From a checkpoint of a small mixture-of-experts model trained on Wikipedia.
Size: 17 layers, width 256, 38.5M parameters.
Training: a variant of Adam for the experts, 271M tokens, 8274 steps.
Below are experts of layer 12 (counted from 0) of a mixture-of-experts language model. Rows are named router (the router's row for the expert) and show model dimensions 0-255. Each number is 200 + 40 x the weight over its row's rms, rounded and kept within 0 to 999.
After each expert's rows: a language model's description of what the expert responds to. This comes from a sample of Wikipedia text that the model never trained on.

# expert 26
router,208,242,174,260,224,157,184,193,279,187,149,142,168,240,244,156,152,208,209,172,132,255,241,202,242,180,239,212,197,172,174,267,95,191,232,141,192,167,218,200,106,194,192,211,137,218,177,167,181,173,264,174,243,242,258,201,193,160,180,194,181,255,206,195,272,194,192,203,221,259,158,241,105,168,179,263,195,216,204,174,174,235,184,205,199,225,204,226,251,221,174,153,183,252,217,195,170,257,184,239,138,233,195,154,191,173,184,242,184,256,259,189,218,168,227,218,202,254,135,212,208,129,186,184,196,189,251,222,181,228,174,168,215,229,156,203,206,199,108,198,135,163,200,257,227,172,272,190,183,246,200,259,253,164,176,203,149,250,172,136,322,207,190,153,223,187,179,208,159,242,272,111,194,150,203,196,162,191,228,213,221,188,132,173,193,184,316,196,169,180,96,197,119,230,199,217,202,267,192,180,243,187,206,169,258,315,215,216,252,192,117,199,204,237,186,213,244,236,115,150,156,158,160,194,228,235,213,195,218,165,166,153,227,228,162,267,228,243,225,208,171,242,179,215,204,171,249,177,273,180,200,238,179,164,109,206
What it handles: Sentence-initial subject pronouns he, she, it, and I opening quotations, plus accented letters in foreign names such as José, Az.

# expert 11
router,231,147,136,139,193,250,196,161,175,245,246,228,175,243,195,215,258,167,138,108,163,223,153,148,182,117,230,190,196,162,186,201,220,154,246,172,212,204,192,150,226,232,237,188,157,192,142,151,218,251,200,204,148,219,164,203,187,134,171,201,195,261,269,203,138,135,195,156,160,273,139,149,207,100,135,267,194,244,200,222,157,164,187,184,148,166,148,237,219,195,201,196,232,159,157,190,195,246,211,130,206,240,172,190,154,239,190,174,183,222,200,263,198,231,159,95,182,130,180,187,148,177,204,239,158,220,173,311,161,207,153,133,206,194,174,169,149,219,150,157,124,253,227,236,216,237,150,181,144,196,197,222,208,200,130,223,202,161,226,176,174,244,291,251,133,191,245,198,219,156,222,217,198,285,207,232,207,195,123,210,201,179,188,196,143,257,194,261,192,217,186,189,226,207,185,258,169,213,181,236,248,252,205,252,244,224,211,236,226,141,104,207,224,235,222,238,152,221,163,176,168,174,200,237,268,167,284,148,223,186,223,190,170,147,191,220,160,272,172,183,193,229,245,177,160,217,130,177,162,158,166,134,133,253,187,215
What it handles: Short word-start pieces and capital letters in sports results, standings tables and music, e.g. b in "billed", G major, H/A grounds, scores.

# expert 13
router,189,150,152,184,191,93,109,239,200,209,231,228,220,163,240,185,192,312,295,260,210,124,185,214,237,270,189,248,170,218,210,229,222,149,119,234,168,159,247,264,170,139,196,198,204,162,245,207,185,160,126,175,172,151,169,249,174,241,259,186,191,169,158,160,194,211,200,267,160,215,219,158,249,235,221,237,187,187,188,191,152,142,165,209,204,206,247,199,213,267,193,173,141,272,284,149,220,189,148,174,215,113,218,211,207,237,232,249,200,236,243,206,199,238,211,225,215,205,115,153,202,181,185,100,223,188,166,273,206,193,247,206,176,182,184,270,199,196,173,173,234,140,220,236,191,206,187,139,224,203,182,176,208,280,152,163,186,179,191,204,240,258,174,240,217,157,129,144,315,229,176,215,160,149,201,200,190,221,228,228,203,248,263,156,248,250,170,198,215,256,187,149,101,244,182,188,183,187,171,207,175,192,236,210,220,175,169,164,159,280,220,257,192,166,170,190,175,129,219,263,174,216,203,125,239,247,264,209,205,170,239,240,278,178,239,177,228,166,183,225,179,176,255,201,221,267,165,178,214,248,175,230,216,167,237,254
What it handles: Word-internal pieces of non-English personal and place names, such as an, ak, ai, ki, ș, as in Kempp-ain-en, Kamaz-an.

# expert 9
router,183,126,267,222,217,262,185,223,231,245,216,209,222,199,150,217,233,264,178,158,227,243,195,190,166,272,198,124,144,198,234,201,232,218,166,254,177,176,162,200,191,185,220,169,168,218,213,160,229,179,193,259,220,236,211,190,222,196,150,198,186,224,161,178,121,222,202,249,148,186,221,177,162,251,138,247,180,178,245,173,131,181,186,129,162,144,162,159,163,216,166,260,237,231,152,192,150,275,225,229,275,228,237,217,184,167,203,180,274,203,76,203,177,227,194,238,108,184,282,201,170,232,141,124,152,148,246,163,216,161,212,152,260,180,245,186,214,213,147,153,234,268,217,177,167,242,179,189,212,175,189,206,202,262,201,213,208,190,167,250,128,205,188,150,262,224,205,206,256,281,182,242,227,165,173,211,123,152,181,239,134,213,185,240,220,157,220,213,150,183,192,185,214,229,215,206,221,186,306,246,171,220,272,221,206,222,205,201,299,145,164,264,197,191,187,221,215,160,240,207,256,224,278,243,214,166,136,280,224,202,252,171,174,170,219,125,237,147,174,193,207,177,250,260,143,203,237,134,202,154,170,112,170,223,185,126
What it handles: Pipe separators between table cells, especially in sports results and boxing records, plus semicolons and dashes in lists.

# expert 15
router,249,207,135,161,222,220,250,268,189,149,288,214,231,153,218,128,278,215,193,176,243,162,181,193,130,246,186,217,181,238,116,166,210,210,221,179,194,143,162,205,230,226,169,226,202,206,237,181,197,142,202,158,220,181,200,222,200,147,208,169,219,222,182,145,151,213,150,180,201,230,136,126,199,222,188,226,140,209,181,193,179,196,205,186,175,197,241,219,178,135,147,225,185,226,215,206,168,214,277,179,216,219,167,211,188,167,212,210,229,137,158,178,177,147,233,233,189,196,213,204,216,253,214,241,163,221,215,152,132,231,279,191,181,255,233,251,175,241,197,173,228,229,252,238,182,233,236,172,163,218,196,208,214,269,221,240,199,188,278,152,184,288,183,131,188,154,170,286,161,173,140,237,201,294,148,206,238,268,236,296,169,207,159,271,103,235,159,223,189,299,163,143,240,237,198,175,174,239,274,253,237,217,107,167,154,206,206,248,149,172,168,98,221,199,242,264,303,257,249,153,183,189,179,188,183,201,202,241,207,123,200,251,286,148,206,140,210,233,184,188,214,209,228,166,193,200,190,241,157,162,255,179,177,172,218,250
What it handles: Words opening headings or table labels in election and sports results, such as Republican, Season, Candidate, League, the.

# expert 25
router,191,253,257,227,234,228,204,192,293,204,194,160,215,183,173,249,198,259,233,233,222,171,180,146,210,110,194,252,185,116,199,225,214,227,182,276,239,225,191,186,213,271,216,224,190,129,233,257,237,196,225,227,172,239,220,227,272,277,252,217,179,291,158,157,236,167,194,143,162,144,145,254,204,201,231,92,201,187,167,164,149,164,230,178,140,200,159,225,178,262,177,269,206,246,184,209,105,237,119,203,228,245,207,229,223,142,236,267,190,161,238,179,122,248,229,164,179,203,240,288,229,172,240,209,196,179,161,247,222,279,152,239,206,223,188,242,149,232,169,191,192,193,130,187,206,207,202,185,221,164,133,154,181,277,268,211,178,207,208,220,246,246,203,177,170,200,217,237,115,246,217,149,205,154,211,260,195,150,213,187,207,186,196,119,207,239,233,181,156,232,202,247,208,146,214,296,209,189,203,241,219,260,256,215,195,171,199,164,214,201,213,221,213,174,208,185,162,175,209,244,224,233,200,190,231,226,179,207,172,183,212,269,200,216,162,276,218,104,208,261,207,199,213,187,236,273,230,193,95,137,154,286,222,171,142,195
What it handles: Colons after infobox fields like State: or Country:, decimal points in coordinates, digits 0 and 9 in years, and degree signs.

# expert 14
router,193,197,166,142,118,171,220,234,233,176,211,179,151,222,184,187,210,125,107,114,218,186,230,131,182,232,183,179,192,203,223,197,201,249,189,199,175,252,280,129,219,276,196,209,151,181,249,191,127,208,160,171,255,144,158,223,226,264,168,233,269,201,180,172,261,221,273,142,228,212,264,219,189,193,286,115,247,187,169,277,249,230,289,160,225,142,272,183,186,218,277,248,208,182,182,176,188,205,244,167,176,182,174,295,124,212,178,148,241,178,171,202,258,166,159,186,194,134,230,250,214,172,159,197,192,235,217,209,202,264,197,174,171,163,204,120,209,219,230,219,142,148,166,236,188,164,242,224,209,221,216,165,143,283,194,219,150,186,238,204,179,166,168,125,214,196,159,191,165,233,179,191,159,225,182,214,233,201,186,213,140,263,221,201,207,247,193,228,172,152,238,172,177,187,140,171,207,264,195,218,188,163,153,223,126,192,234,238,126,177,272,240,160,245,199,268,213,236,171,160,215,194,183,167,204,272,173,241,173,171,270,124,216,235,188,159,218,189,242,268,228,204,261,234,265,157,213,209,175,210,216,203,250,268,267,234
What it handles: Periods in abbreviations (v., No., o.o.) and short word-final pieces such as d, s, ed, plus superlatives like best, largest.

# expert 29
router,183,196,111,242,177,186,147,218,146,166,130,183,135,168,207,210,158,259,236,222,241,209,254,330,220,213,189,201,179,171,199,156,163,136,198,167,238,218,214,217,153,162,228,214,191,198,138,132,229,211,208,178,228,215,241,164,213,162,130,162,155,180,209,251,195,199,166,164,197,287,172,154,172,178,177,213,205,95,229,265,183,252,199,191,185,255,163,205,184,246,203,154,187,194,224,186,241,249,207,187,194,195,201,154,202,216,213,179,281,194,168,176,197,220,177,166,224,133,191,181,221,173,158,107,208,158,151,210,117,143,300,237,131,232,163,189,172,257,168,288,167,139,137,181,226,185,161,232,150,188,237,223,171,230,152,174,246,242,203,159,213,191,244,129,138,199,185,250,280,195,247,178,249,230,205,110,245,102,213,200,222,197,128,188,167,188,198,178,242,123,237,264,185,125,251,180,139,238,171,139,212,189,197,260,220,170,189,249,178,229,139,177,145,260,270,159,190,211,130,172,267,186,180,133,205,202,207,174,198,173,196,211,252,187,183,107,209,221,235,175,153,202,181,241,230,148,179,207,186,227,181,206,208,224,239,177
What it handles: Word endings and nouns in biographical text: family words (father, wife, brother), given names, surname endings, and dates after died.

# expert 16
router,138,167,209,208,177,187,245,209,153,198,238,230,219,173,191,266,266,192,201,203,150,184,199,243,214,152,159,241,229,285,184,211,289,266,166,193,226,258,190,220,157,165,172,159,146,246,161,177,189,196,275,202,129,175,268,148,155,110,217,211,210,175,224,214,260,181,205,276,167,308,145,281,162,173,238,257,161,202,250,216,209,165,187,254,174,136,236,241,179,199,221,207,222,207,200,218,214,167,267,173,239,181,143,250,225,238,176,137,237,153,180,194,190,186,156,205,193,222,149,232,184,229,237,230,230,202,176,184,138,214,244,230,137,167,245,123,165,269,157,270,269,195,207,167,116,171,192,201,217,222,194,226,174,215,203,139,217,207,149,233,186,253,197,218,246,253,267,213,152,185,192,176,140,156,247,204,305,237,164,180,247,294,162,218,119,166,178,145,153,235,145,283,216,183,213,188,230,166,176,115,263,215,201,170,231,222,155,242,181,124,132,168,181,240,158,177,164,168,216,166,188,239,210,205,149,226,223,122,220,215,186,253,221,211,140,165,242,182,238,209,169,189,146,223,209,138,201,218,176,225,190,241,259,183,218,207
What it handles: Bare space tokens before numbers in vote, census and sports stat tables, plus plural group nouns like members, children, students.

# expert 7
router,164,227,150,188,173,248,230,190,145,234,110,178,164,212,161,245,246,213,173,205,215,247,187,177,205,145,199,164,183,266,179,188,186,190,176,152,148,188,293,199,240,155,239,218,264,230,140,254,164,188,222,215,155,215,201,181,220,159,206,231,177,201,231,188,234,254,262,191,129,203,209,129,245,132,258,201,179,265,186,203,245,155,199,252,246,168,237,154,164,200,220,236,192,244,215,153,245,199,244,179,265,112,213,252,132,280,171,175,219,243,208,197,234,157,247,209,172,220,96,289,161,196,214,275,293,248,227,282,243,206,201,250,238,212,199,250,186,193,253,155,185,234,247,240,160,235,228,190,237,207,183,154,154,222,213,221,157,235,207,229,153,268,165,204,225,207,260,272,227,205,167,213,280,217,136,234,235,211,263,204,242,241,211,248,259,143,103,194,276,196,226,122,177,242,241,234,165,206,171,241,141,210,202,155,182,156,161,152,183,179,169,214,146,220,179,234,259,213,203,227,198,201,208,158,185,203,230,239,162,253,212,253,156,169,147,265,199,226,207,177,221,197,196,176,280,158,185,268,169,135,223,194,203,263,159,152
What it handles: Single digits and closing brackets inside table cells of scores, statistics and episode lists, plus codes like MF, DF, km.

# expert 20
router,197,180,175,157,220,182,159,220,142,151,216,198,227,189,167,317,232,144,216,218,203,226,188,233,150,228,154,211,222,212,222,231,245,208,245,163,243,202,134,216,176,265,207,186,207,273,188,224,176,202,145,234,222,270,227,192,193,290,169,196,334,218,174,186,221,216,231,197,182,237,167,123,198,171,249,201,236,169,133,68,205,252,206,166,170,258,200,144,186,215,258,247,209,161,200,140,236,166,207,287,201,189,160,217,183,182,121,215,178,188,170,236,188,235,129,211,259,227,172,197,177,197,174,231,198,183,187,220,172,179,203,226,190,194,211,170,170,216,217,278,197,175,159,189,142,210,200,212,136,194,150,180,246,151,186,126,256,227,217,276,247,101,155,203,203,192,207,97,199,209,111,163,219,227,258,225,251,220,211,224,251,241,150,129,173,156,203,202,248,204,163,205,183,198,157,312,214,168,219,141,190,194,222,249,257,217,221,152,196,240,169,313,195,194,201,197,168,155,184,160,131,156,192,241,243,186,126,210,220,191,145,240,172,248,224,222,177,202,221,216,116,195,198,231,297,147,208,170,176,181,231,177,170,189,198,139
What it handles: Prepositions and verb particles after verbs in narrative, especially military or movement accounts, e.g. back down, sent over, from Goole, near.

# expert 23
router,212,196,137,234,173,244,187,119,180,174,204,195,216,177,206,167,200,177,179,189,190,204,163,192,229,266,140,206,160,227,207,221,187,235,134,222,174,286,306,161,238,197,241,189,244,202,245,223,250,244,199,250,192,221,187,157,165,150,148,304,197,218,215,223,177,231,245,245,231,175,185,197,181,264,183,152,172,158,187,178,251,182,140,269,187,211,180,180,187,132,199,166,169,206,223,201,270,206,233,246,96,189,177,185,188,175,169,204,247,250,244,272,210,219,138,193,287,201,172,133,162,218,189,164,223,267,196,187,162,193,149,204,135,242,257,143,212,226,204,179,214,204,213,128,153,212,184,221,285,170,162,168,190,153,265,211,246,121,251,208,237,134,179,133,213,223,223,128,142,186,201,119,198,206,200,230,225,304,171,200,153,168,273,167,174,112,136,153,229,219,255,156,165,119,199,245,231,233,124,269,195,207,236,203,207,168,207,251,194,172,173,209,217,167,154,133,210,157,167,204,133,177,242,221,160,232,235,164,251,180,157,276,216,208,252,184,180,147,208,204,235,184,197,153,250,246,192,206,183,139,118,215,192,161,212,238
What it handles: Generic and technical common nouns after the or of, often in biology and medicine, e.g. water, disease, organs, symptoms, postsynaptic.

# expert 19
router,247,201,182,192,184,174,197,207,183,258,186,170,174,204,218,191,176,132,229,184,164,204,232,200,169,191,233,196,213,113,228,290,140,196,167,233,209,258,181,188,183,278,228,156,170,152,236,236,234,288,229,149,219,183,193,237,198,209,188,153,180,175,216,293,262,228,173,237,174,151,221,168,168,183,253,223,130,257,198,200,279,202,182,249,176,189,238,245,205,231,249,214,175,204,115,265,255,261,221,151,173,260,223,217,243,271,206,167,223,257,196,159,125,193,267,179,191,160,202,207,207,251,179,146,256,136,232,142,201,130,270,191,215,208,210,180,251,189,204,220,212,222,166,163,211,131,183,250,202,175,192,218,169,121,125,230,217,181,265,210,194,203,154,200,256,233,164,166,185,172,152,230,170,201,173,196,163,161,165,180,186,215,219,219,196,106,221,239,185,139,215,247,166,204,163,176,251,267,163,277,184,212,263,177,258,92,221,308,190,207,221,204,152,131,193,199,225,238,268,173,182,170,159,262,192,194,290,198,230,236,239,162,232,166,145,290,209,160,188,229,185,193,230,185,176,293,109,240,152,255,199,232,229,219,206,195
What it handles: LaTeX markup like _{, ^{ and backslash, compound hyphens like self-assemble, opening brackets, and spaces before numbers or non-Latin script.

# expert 5
router,189,152,177,244,221,111,200,183,141,224,174,174,202,203,198,123,134,227,222,212,228,220,174,246,244,114,208,210,215,164,188,213,185,267,259,213,106,171,151,178,262,186,255,183,259,213,286,191,229,263,188,213,244,146,168,178,216,148,207,200,180,180,159,157,116,213,195,202,138,193,259,233,251,216,258,179,275,129,203,239,211,276,235,281,157,244,257,162,192,185,204,199,249,190,152,164,203,283,265,243,166,167,156,310,141,207,153,188,259,252,289,152,256,170,203,223,210,235,254,185,247,253,198,195,152,219,193,166,168,233,193,258,178,175,183,208,178,109,169,156,204,196,273,245,164,155,206,243,199,212,198,218,183,245,177,208,203,225,206,218,192,146,187,206,203,171,151,207,154,209,228,168,214,264,206,224,194,150,184,149,135,151,183,232,240,225,133,152,241,171,243,143,238,242,215,140,249,195,218,196,203,248,169,234,205,219,179,200,220,226,174,133,182,184,147,165,225,232,290,201,143,162,129,233,144,150,226,189,196,237,273,169,229,204,186,159,210,263,217,188,210,181,199,265,117,171,155,225,181,200,142,215,230,250,213,229
What it handles: Institution and government words and acronyms (Party, Ministry, Committee, NCA, PRC), plus the leading 2 of years like 2000, 2016.

# expert 22
router,201,220,304,251,233,215,261,234,218,214,229,212,182,137,189,232,191,201,201,218,246,196,195,218,142,108,162,167,275,227,161,175,154,211,144,223,254,152,278,258,255,197,188,200,138,224,220,279,60,125,187,170,191,235,210,162,223,165,245,238,240,223,232,277,170,267,246,199,216,188,190,261,168,280,162,172,230,187,171,234,295,217,204,174,246,193,230,134,175,239,140,285,251,208,190,153,216,177,198,198,166,200,219,275,161,185,271,233,254,208,133,219,220,206,183,193,217,223,217,191,255,275,259,231,190,188,200,184,201,179,161,289,142,216,241,219,238,236,189,200,166,263,210,280,233,166,208,207,256,210,233,238,161,135,217,158,185,228,184,176,185,217,172,209,173,181,148,253,225,146,218,184,225,198,159,216,119,261,238,239,217,182,226,215,246,223,215,238,177,206,168,184,200,191,205,178,166,210,238,194,221,243,240,212,239,151,213,175,242,126,276,226,251,249,140,228,197,181,206,221,214,287,164,233,161,202,125,235,174,178,197,182,120,196,241,284,153,235,205,232,264,228,193,233,253,237,227,147,180,208,245,240,226,197,210,240
What it handles: Prepositions, mostly of and in, also to, for, by, with, during, across, after nouns like part, number or one.

# expert 21
router,154,170,176,204,183,228,152,213,192,234,144,166,198,187,235,113,214,220,203,189,206,159,151,179,177,177,232,207,265,230,233,180,175,206,201,146,234,189,188,230,229,253,261,167,216,180,249,104,220,111,161,235,263,224,196,160,214,144,169,162,181,277,194,191,196,148,170,184,219,187,259,229,230,170,204,233,212,211,295,195,95,140,189,109,220,169,163,159,230,214,246,185,201,190,198,188,227,158,168,254,194,220,247,181,254,144,198,220,143,218,197,167,211,154,129,186,273,166,206,176,209,197,232,184,215,212,237,285,185,209,218,192,217,150,193,224,196,230,205,253,139,249,152,265,263,204,234,148,233,179,201,270,174,131,247,156,210,184,221,192,261,258,289,226,251,235,216,158,237,129,222,259,136,184,148,214,204,173,239,227,194,178,198,234,160,187,180,181,166,204,197,157,191,185,263,187,100,132,242,197,204,242,198,289,172,278,219,153,158,191,230,257,234,160,236,189,170,252,206,232,262,118,153,157,280,188,220,220,224,212,204,164,240,210,194,210,202,262,231,124,161,273,235,250,200,167,205,175,211,185,292,177,190,116,138,244
What it handles: Verbs and prepositions after he or a player's name in sports biographies, such as played, won, made, served as.

# expert 31
router,230,200,171,228,156,256,160,214,209,276,182,243,226,201,221,218,233,194,191,262,205,220,174,219,246,152,202,182,216,216,170,178,202,139,149,228,217,140,179,201,176,158,175,189,204,166,175,203,192,146,239,179,174,180,183,187,217,227,223,188,184,220,165,246,225,166,173,183,187,201,121,208,244,164,245,211,251,256,215,266,237,213,153,245,294,227,203,261,234,204,203,207,112,148,208,219,173,177,229,195,231,229,209,133,201,209,215,112,177,218,175,154,195,246,243,186,137,216,188,161,178,205,306,210,200,155,175,261,173,289,192,277,174,228,193,197,217,202,210,187,194,220,163,177,241,183,150,136,227,234,235,230,247,193,134,194,240,187,163,142,206,263,255,222,179,276,179,253,173,171,166,214,263,176,220,240,220,256,221,191,134,134,147,267,275,241,214,255,275,211,207,224,226,238,201,253,169,198,197,90,220,135,72,192,257,225,243,216,277,189,174,261,237,211,164,181,177,163,218,236,240,160,98,233,187,119,185,281,173,166,210,215,265,155,176,210,166,262,254,196,159,213,214,179,204,268,160,148,253,262,232,146,138,188,153,229
What it handles: En dashes in scores like 6–2, and percent, degree, minute and unit marks like kg, mm, pm, plus pipes, spaces and commas in tables.

# expert 3
router,211,153,226,199,273,202,270,131,198,241,231,198,122,219,202,185,182,136,185,251,190,279,217,199,206,202,197,220,226,179,188,158,225,217,126,235,240,115,149,186,170,232,173,159,227,227,119,205,219,302,222,144,160,217,255,202,159,189,170,199,181,176,183,129,183,202,175,250,223,158,180,175,185,195,99,193,202,148,229,208,271,283,216,152,162,258,128,187,177,235,204,152,163,216,217,226,137,209,145,226,219,241,187,159,116,200,245,189,131,206,266,215,261,120,222,131,193,184,228,218,247,226,240,153,261,190,237,200,167,162,180,171,173,198,224,167,150,157,167,239,161,175,174,182,209,236,264,224,159,191,176,132,173,178,245,245,147,117,194,215,215,206,182,198,192,154,202,133,242,204,251,219,220,246,231,211,193,140,167,170,222,148,191,184,189,266,157,174,163,186,230,202,96,172,183,139,234,182,193,233,238,265,182,247,176,200,187,158,247,166,243,129,274,211,198,146,234,210,226,232,152,207,188,173,142,174,260,192,180,223,144,134,210,178,237,176,175,207,304,154,207,287,177,181,188,239,148,216,267,191,155,157,267,237,233,224
What it handles: Tokens in articles about albums, songs and bands, including track-list pipes, quotes and words like album, song, released.

# expert 2
router,230,211,252,160,238,248,159,200,241,289,184,169,222,258,221,137,185,247,197,228,217,145,180,196,176,193,142,269,208,176,180,176,279,253,253,215,179,228,212,198,201,228,207,185,261,191,216,200,151,238,185,182,201,163,142,164,229,238,174,205,206,129,281,156,203,158,132,178,202,249,223,252,241,155,192,255,224,202,271,175,144,158,224,201,178,183,193,207,205,199,213,139,252,135,182,278,181,147,209,229,140,205,260,180,234,211,236,219,189,204,159,181,166,226,139,255,119,179,270,95,257,136,120,260,249,140,196,143,223,242,180,219,224,212,169,140,210,242,228,239,221,238,221,167,266,222,245,171,190,154,220,125,204,196,188,240,161,200,156,250,172,190,162,262,192,222,143,191,230,196,211,192,254,115,205,144,196,190,191,191,229,201,98,221,271,196,241,224,209,201,194,264,193,202,211,152,215,241,209,257,153,160,204,185,165,210,220,196,194,206,195,135,196,169,190,204,254,162,251,235,145,257,174,168,211,223,122,187,180,221,239,144,112,201,180,269,258,163,167,148,227,169,164,237,149,182,273,172,160,145,165,290,259,226,174,262
What it handles: Commas, and, or, closing parentheses and semicolons that join list items or clauses, e.g. "obscene, and", "Harry, Vic", "),".

# expert 18
router,267,227,186,194,213,169,153,157,219,169,199,145,202,199,168,279,170,219,243,288,187,122,192,192,224,232,242,240,135,178,192,202,273,191,245,208,205,280,159,228,238,221,226,221,187,208,148,192,201,229,179,188,248,136,183,174,183,193,165,205,186,163,203,205,214,240,174,125,200,160,236,238,253,204,167,198,159,162,179,186,272,195,168,190,220,218,143,140,185,146,166,266,124,139,215,201,219,165,175,279,209,186,198,161,246,287,109,186,159,184,186,180,185,193,158,194,167,251,189,132,139,226,107,222,201,155,136,201,292,162,159,184,223,257,172,216,236,246,236,167,143,248,308,237,202,200,226,198,203,225,246,165,198,122,137,256,171,230,218,192,176,227,196,206,193,178,250,178,221,191,197,214,188,200,143,213,200,170,198,195,173,308,209,190,206,195,191,192,292,164,225,136,133,159,181,160,215,258,196,190,165,189,223,211,233,210,128,252,193,189,181,160,114,220,219,183,248,201,168,239,121,217,247,239,185,123,209,197,177,263,215,143,175,226,235,190,154,128,115,131,233,181,210,225,150,189,286,205,162,238,160,154,236,127,257,179
What it handles: Periods, closing quotes and line breaks that end sentences, list items or sections, plus opening quotes and However.

# expert 24
router,240,227,214,181,226,200,236,198,244,183,252,183,207,181,247,100,151,175,220,130,185,180,205,212,279,184,281,236,192,133,230,162,128,250,172,136,119,185,198,136,224,201,223,174,219,207,256,224,217,139,225,332,210,178,163,269,226,251,203,171,185,199,204,194,136,141,163,162,257,190,241,176,245,252,166,184,210,186,219,200,220,187,230,198,165,191,195,183,259,183,158,203,215,182,175,243,161,257,143,213,232,244,186,206,258,190,177,267,167,234,176,190,259,166,243,100,171,211,231,197,154,260,227,193,129,185,257,238,194,217,154,189,236,206,181,209,194,119,334,187,195,230,224,138,210,227,178,218,181,220,172,269,147,207,207,184,168,290,205,155,155,208,187,242,217,177,141,223,181,215,242,233,229,202,203,167,191,177,188,170,207,173,321,177,184,168,231,204,212,254,178,214,261,137,158,204,174,209,206,215,188,235,172,197,153,336,113,202,199,198,169,167,146,156,176,159,249,261,194,182,210,223,183,200,174,197,198,173,226,167,228,116,283,250,188,177,197,192,180,167,175,175,198,232,165,212,146,193,270,156,179,107,222,146,180,233
What it handles: Institution words like University, Court, Museum, Royal, plus list dashes before In office in politician infoboxes.

# expert 8
router,284,212,272,215,134,220,121,150,211,247,198,212,200,193,179,246,180,231,197,128,245,288,271,202,169,192,189,185,147,196,279,221,169,175,161,283,221,182,244,190,192,223,214,245,281,240,186,234,217,140,233,227,298,178,190,215,213,238,261,235,209,163,207,223,136,129,145,238,175,209,179,203,193,161,232,158,199,221,211,205,152,258,179,193,181,229,227,288,167,335,189,259,203,207,250,177,210,257,159,105,210,173,220,180,148,196,165,209,208,211,216,263,234,161,241,231,181,213,76,199,243,220,165,154,246,194,248,193,245,226,152,136,166,195,177,187,219,211,163,168,222,165,130,215,225,288,218,230,245,175,200,236,161,198,254,164,155,227,201,232,196,169,183,141,212,156,242,236,186,225,271,165,203,127,232,173,202,188,218,233,180,148,229,215,169,213,244,265,244,230,263,237,231,206,185,218,137,163,178,191,249,173,212,149,160,162,256,152,216,217,261,210,236,181,201,255,85,193,229,231,240,211,247,178,238,116,212,196,195,213,229,152,198,201,204,179,245,170,193,233,166,286,191,232,195,154,254,154,221,218,205,207,193,187,142,151
What it handles: Inner and final digits of years, dates, ISBNs and coordinates, e.g. the last digit of 2011, 1874, 1954, and "–present".

# expert 27
router,165,168,231,142,270,212,209,244,232,230,183,245,242,199,202,258,231,154,229,217,98,188,173,228,258,237,227,218,281,217,118,202,233,231,228,165,233,174,229,253,229,241,120,203,222,169,236,174,214,176,194,235,212,222,170,267,195,269,231,281,179,139,217,204,208,202,290,158,151,205,146,192,295,251,214,174,185,135,196,69,177,178,183,175,191,138,197,166,123,212,184,166,170,210,228,216,180,288,183,205,228,155,179,222,167,133,125,189,198,171,164,160,202,196,252,202,223,155,150,155,192,174,194,172,205,173,160,200,190,232,176,214,165,196,164,211,168,222,207,166,248,194,193,164,196,166,252,181,169,168,136,166,185,322,241,255,230,197,262,146,135,168,239,189,182,178,157,260,178,212,220,195,248,147,291,204,201,208,282,227,224,205,175,212,137,211,105,170,231,161,155,168,240,185,242,152,233,158,234,219,145,203,250,175,266,197,187,163,121,221,97,201,181,216,171,181,256,220,144,197,171,243,208,196,278,222,180,153,193,248,230,153,224,181,184,142,225,167,205,179,173,188,177,167,182,189,136,172,234,189,171,196,144,252,208,261
What it handles: Second words and suffixes of place names, such as York, City, County, States, -ville, -field, -shire.

# expert 10
router,173,183,182,165,233,211,181,204,160,164,244,225,251,221,167,209,266,118,210,248,166,250,154,208,224,195,158,173,175,236,298,225,170,160,236,218,156,208,237,219,275,190,180,176,119,80,211,167,226,179,215,274,184,114,169,168,194,200,195,272,170,207,157,183,231,204,254,223,208,175,205,169,170,255,152,188,206,231,189,163,207,134,189,211,210,162,229,257,255,148,244,248,172,200,161,214,260,204,249,211,124,198,169,184,202,241,243,152,157,183,132,197,205,219,189,272,263,234,178,218,247,156,233,277,217,202,190,176,227,226,141,109,281,231,125,252,206,222,249,212,243,172,253,137,238,192,146,179,224,217,160,200,301,162,220,249,188,176,117,184,214,225,254,205,196,268,205,216,161,179,202,230,237,157,216,242,169,144,197,198,278,283,240,240,215,182,284,185,200,242,226,228,240,189,208,240,191,166,236,200,244,204,241,131,194,217,198,223,226,221,230,218,115,153,250,225,161,203,228,250,265,190,127,232,158,213,172,183,166,241,244,206,179,229,142,187,182,237,246,221,234,187,269,152,181,172,225,289,152,255,175,188,228,132,174,194
What it handles: Verbs was, is, were, are, been and be, plus not and also, usually after it, which or a subject noun.

# expert 0
router,190,184,196,185,121,174,201,223,108,124,196,178,202,231,167,166,179,210,180,205,131,116,199,177,183,272,159,200,221,228,225,217,189,166,196,179,186,188,190,282,105,243,187,231,167,178,203,147,156,263,168,221,207,154,210,242,173,215,149,158,187,201,217,189,201,242,183,208,203,215,267,218,166,207,216,205,281,177,236,168,265,251,229,138,203,249,194,273,201,182,210,175,166,222,191,200,191,225,265,200,197,194,215,226,243,207,197,179,135,208,320,161,209,158,217,216,350,228,137,208,229,147,210,146,170,254,189,191,254,183,269,230,223,168,250,244,235,199,164,265,155,196,247,209,228,206,190,247,251,261,208,158,224,130,203,183,205,138,197,242,269,200,224,146,182,153,177,94,195,162,184,183,252,202,188,294,251,216,142,155,237,206,209,186,210,135,217,200,163,225,229,226,277,224,194,165,197,246,237,212,256,227,218,142,198,116,249,151,199,242,267,221,166,135,208,222,198,174,221,198,217,123,196,212,230,238,272,243,212,215,225,276,149,178,160,299,165,236,171,177,176,227,184,222,199,224,204,227,176,211,223,299,190,188,238,129
What it handles: Opening pieces of proper names and Latin species words, especially in biology text, such as Car, Par, Al, s-ut-urale.

# expert 28
router,220,145,202,239,256,167,180,179,270,195,233,190,292,182,170,207,143,205,244,118,249,196,237,179,191,151,187,164,168,198,183,203,250,175,198,182,206,216,208,263,215,105,192,264,142,237,165,163,159,201,199,189,162,178,241,169,122,200,227,265,216,243,247,253,277,204,126,175,185,246,250,168,159,216,184,184,214,188,174,207,214,243,203,196,174,212,169,135,171,176,214,231,244,220,262,134,218,127,201,177,142,164,170,192,266,178,177,251,200,173,134,235,201,272,179,247,222,202,212,143,145,200,206,222,179,234,152,155,171,210,168,191,157,95,289,140,209,268,271,137,236,129,183,206,210,221,158,192,159,211,277,177,236,178,199,157,241,226,194,147,259,128,269,209,257,178,235,239,228,226,179,217,144,206,252,155,200,236,111,204,188,279,244,175,194,280,203,217,197,273,262,191,209,170,214,170,199,221,178,159,250,162,181,191,189,257,169,252,120,313,152,236,227,207,204,134,177,151,155,162,227,206,250,200,251,185,203,150,250,205,170,150,188,216,240,189,193,236,185,171,223,201,209,209,169,167,224,190,222,287,196,190,268,227,254,208
What it handles: Words like that, which, because, these, and adjectives like local, social, public in narrative prose, plus suffixes like -ed, -ir.